python train.py --num_hidden_layers=9 --hidden_size=448 --n_experts=48 --experts_per_token=2 --d_expert=160 --d_shared_expert=128 --hidden_act="swiglu" --moe_layers=[1, 2, 3, 4, 5, 6, 7, 8] --router_score="sigmoid" --normalize_top_k=true --routed_scale=1.5 --balance_loss=0.000668 --balance_bias=true --init_std_router=0.0169 --lr_router=0.00113 --num_attention_heads=7 --num_key_value_heads=7 --head_dim=64 --vocab_size=32000 --norm="rmsnorm" --norm_place="pre" --norm_eps=1e-06 --positions="rope" --rope_theta=10000.0 --rope_fraction=1.0 --qk_norm=true --attn_scale=0.125 --tie_word_embeddings=false --parallel_block=false --extras=["capped logits"] --init="uniform" --init_std_qkv=0.0255 --init_std_o=0.0255 --init_std_up=0.0255 --init_std_down=0.0 --optimizer="soap_variant" --learning_rate=0.00319 --lr_mult_qkv=0.4 --beta1=0.95 --beta2=0.95 --lr_head=0.00705 --max_grad_norm=0.5 --warmup_steps=62 --schedule="wsd" --decay_fraction=0.688 --decay_shape="linear" --final_lr_fraction=0.0 --batch_tokens=131072 --max_seq_len=512 --doc_mask=true --train_tokens=980700000 --max_steps=7483 --dataset="wikipedia_en"
Below are experts of layer 3 (counted from 0) of a mixture-of-experts language model. Rows are named router (the router's row for the expert) and show model dimensions 128-191. Each number is 500 + 25 x the weight over its row's rms, rounded and kept within 0 to 999. Numbers have three digits each.
After each expert's rows: "raises" lists some tokens whose logits its average output raises strongly, later layers aside. This comes from a sample of Wikipedia text that the model never trained on.

# expert 25
router:485495532482466515505500538464518497471463466485527491514503481546554500501488501522523528502496488524506481530519501514486501476466487507516470519473493474469491547515540490573486512506502504
raises: " the", " a", " an", " its", " various", " some"

# expert 41
router:497505498507508457546493542460497513551497507480470524548576487530511475452513491553493488479491475475494507475489460515490516499506447520485473521498480545505507544505517465530517514466515491
raises: " a", " an", " the", " one", " part", " some"

# expert 5
router:472524449525502501482500506492480485496500484448502469538497481536524474485498467510495493472524495477471470533506419538516533481508481525542478480487489527444480482515498519523489507481500477
raises: "s", ",", " and", " of", "-", " ("

# expert 8
router:469522491493475491472524544469486520478508486434474543540508510505514458477493505532457514522477472498509446524455480532473512513455414518513493473489494535515491559562519516534512526503528531
raises: "th", "-", " years", " days", "%", " times"

# expert 0
router:492528448516474489467502514465488483474445529459497534492501502521533509466503480524448517522520503521495467456484449532454525508509489501520484514498518486453503475519537503497471498501547486
raises: " be", " the", " join", " become", " serve", " create"

# expert 18
router:525519481516491491486482550526480474502480487502481539513522497502491511487507521521500512523494501521514478513495458512481543490495467519498479505488497491497541532515494511500511533519577510
raises: " ", " Total", " S", "---|---|---|---|", " New"

# expert 21
router:453519494517463497458508521477470476500517456487498501504519483528491481499491480547489511490522494493511484505492463514501492519466430498497477486500505493453500492527494494514547531527509529
raises: ";", ":", ",", " |", " (", "\n"

# expert 6
router:467555520534472473452484509487485484478491531472503521527487483523517442441510498545459501509521521496512490490461474517485503494514484519518501500487511484476526527523542514530522493518547501
raises: ".", "CT", "yl", "BS", "NL", "TO"

# expert 13
router:478493497526480483507477510453464475533525479464490506491547471537492500482521457541506530483501543489550473515498507531510538475468476501515491460470512500488492469510524464487552508550515510
raises: "-", "=", " and", "\n", ",", " in"

# expert 46
router:505492509492495483454481523516455470511490449517535515474551482518495447501517506521493533525507483488496500498473472509470508489485497536545474517513469527482537514585508480506518522498518507
raises: " (", ",", " and", " of", "'", "\n"

# expert 40
router:496499492519506488463492486469480479520490495440480501521519484549518516475501531532531501512500468472506496487518497505465503496461451530520483493465513489483534510505508477507499526463537489
raises: "\n", " ", " 3", " 5", " 4", " 9"

# expert 44
router:505513507493449480477491522494501493494470493500451493535496476516483520435503508525461485483482490497518480478448422528490511475500501475533458478475505507508493506564535522512513498540505533
raises: "\n", " However", " The", " In", " It", " Although"

# expert 47
router:515547521505496462499452500472493502489486467472476495522496472504466466483540492501507500480493480468521493512469513486480567507499476518549490477495486542499501529537510503510529504493517525
raises: " by", " in", " to", " with", " on", " through"

# expert 36
router:510515534515468502493517545478461475506517448496460502494514456512509494522515506526501518489533522472537498536483486495482530519476479506536413463469470528472503496523505489483517521527540541
raises: " although", " though", " and", " possibly", " but", " even"

# expert 9
router:487499493514476475487490535494440510527502483512515541515525456519485442478512511511472550500501517505527481489509505512490482506517466486517487476448531480455505519556556500516528513512528554
raises: " 15,", " 17", " 10,", " 29,", " 16"

# expert 35
router:464514546501462487495495512492495509500476490470488517530502492508490456457507483501484536493501534513486433551485465509508528487485444528508463454492495483466494491534557521529483542501498515
raises: ":", " (", " and", ",", ".", " –"

# expert 24
router:509507505551513478505500536497481491542491488499521518565503446497487461495522501506508517479500492514520479520505462525497545495489478537485475500475475510454516521510538450519521519508516486
raises: "mon", "ton", "ly", "don", "dian", "'"

# expert 38
router:518492470569505466483462516547489480532501467473480562501487477514481494485477524511448510511501482522481468504492456546519525481476491481515493488466491534472525543489526527525545518500508506
raises: " the", " his", " their", " this", " its", " a"

# expert 10
router:461550511558462484493476515492489447530486488507513470533508472521515470502480488519519511511497485466515461519484457503463517480482477511516448512500531486443548541520498471523513522499511469
raises: "'", ",", " and", " in", " of", "s"

# expert 1
router:443540511499478505485499505505480483508470479487533526514498496512511477519500497518502489504532499491524486519520479552513515516501431519472430466469508489486529490561505473522504522537509506
raises: ",", ".", " in", " as", " for", " and"

# expert 3
router:478480511497479497498486528473482485520464477519489503490528489525522501509534504509492499547542477466523484520501454481495491480481441510505457510470526477457494525543528517543484510520539536
raises: " |", " and", "\n", " as", " was", " along"

# expert 17
router:506508505477494500461510504515509500495465472475522508524548508513530451498547473515489514553505510511517504537466492496481519488501449478550468470503519494481497538530492471505495516540513505
raises: " of", ",", " in", ";", " and", "."

# expert 29
router:450525519499499495462526528468437426484496490498494496524514470520516471479500506525474472540519488486538487497464487488479519489470481528522514498486518516482536485504505477495475524468522488
raises: ":", " ", " and", " \"", " of", " to"

# expert 20
router:499522486488483501476520499510476482482503531511489545513521484551503462462518462553496497485525484500517463498479476490529503472466479521515474460513518467492495500525523524540521518501507489
raises: "ate", "il", "ar", "at", "age", "cha"

# expert 7
router:489545503539480507507494544515475473522462487489480506528532483525524501473513452522449545512510453495484490539517506525499558532485481486490496481524528500475523493502499504529479514530558506
raises: " latter", " entire", " last", " same", " first"

# expert 33
router:472535468523493487506445520542487518542460444482514488502503521519531468465539470514524511500516464455533497559482446499492512495466498497513482525490512493452521552538493521513476511523535478
raises: "\n", "-", "|", "The", "===", "During"

# expert 32
router:531551491513494501528466527520461494532468486511519476535529511529507473473539492517484539492533513491531498485493467492497574488498494526525526476469472477494557512499522507514496478481525507
raises: " of", "-", ",", " (", "man", " and"

# expert 30
router:511476517512521508528469532500480504498500482470517515525522492559507478470535532505490561509498495443509467531472484505476523492470457544549482504494474509498501549504506487529520500516518489
raises: "ing", "able", "ance", " them", "ers", "ably"

# expert 4
router:483495510531500536477500503487438514495518512463492487556512490501545474514497494519481538524501502447473474528460505559486498505496449503521507462463475526474532513509509507512550504531534513
raises: ",", ".", " (", " with", " in", " for"

# expert 22
router:496532486506477494505494511477493485538476501498488485507553481519483500501554535548457491553521514487497497470489466531486530440517454501514488481495486502496485536516568491532465513542566522
raises: "/", ",", " (", "-", "–", " and"

# expert 37
router:436524504505481459482468489448455535522480467483515481518537472524549479504564493550481471558524500508520521491476490528453529498498478517545515492445460513489510495519539492523547480475539491
raises: ",", "'", " and", ".", " &", ";"

# expert 12
router:513558501507487490496511543482494461481504499518544476501483465524525416495487506535514513499503511481488488509468502525520525496495483521540473504495528510474541521519521515513507488505520539
raises: "The", "In", "==", "During", "From", "==="

# expert 42
router:504517503535451465510516537476489501498452525463458536550518480491519494469514470515513527543526504504521523518476499491520521497492490510506496484462527495479510547549523499507503506538528524
raises: " are", " were", " of", "uit", "har", "hit"

# expert 43
router:457490507507471491521479551499488491525503488505471505484563492522497448500512477538500497554532491489479499527480482521478515494504457537545435464502523508483488537539540516568489540497534488
raises: ",", " (", " to", "-", " on", " in"

# expert 39
router:487533492502491530484499548524456497491520441517468497492508507547470502517522486503496488567475509477494473500473495531491526500459486546532480477483488492478507520545568515520502484507563488
raises: ",", ".", " and", "'", "-", " ("

# expert 28
router:493520529496494487533472497511483493546524538471469500511497431530496454477505486529501507444484481520555444515500495518509514485522501512478437500444490521467478492536530482505449551507536505
raises: "ling", "nam", "ate", "ification", "ant", "ner"

# expert 2
router:486526509521509443530523538456494530499505475504524513512497472513523457468522503557493512471533493519502486496516531505488494453458516499525484479517510517472488489513546530540495509498515492
raises: "born", "the", "B", "band", "March", "D"

# expert 11
router:505511513482466517480545509477443470515477492479499521502531434533509484489496511514470511509573473495507476524466473500475499494494468522526434512494487511486497501501510481493514482511509505
raises: " other", " others", " the", " its", " his", " their"

# expert 14
router:500545484486468484530495477506495487493489477457557511521546497514479458460494533508487496520539502479508494503474486486497499481474473505512482477496459491447531518525530543528504513461532519
raises: " may", " would", " might", " became", " will", " played"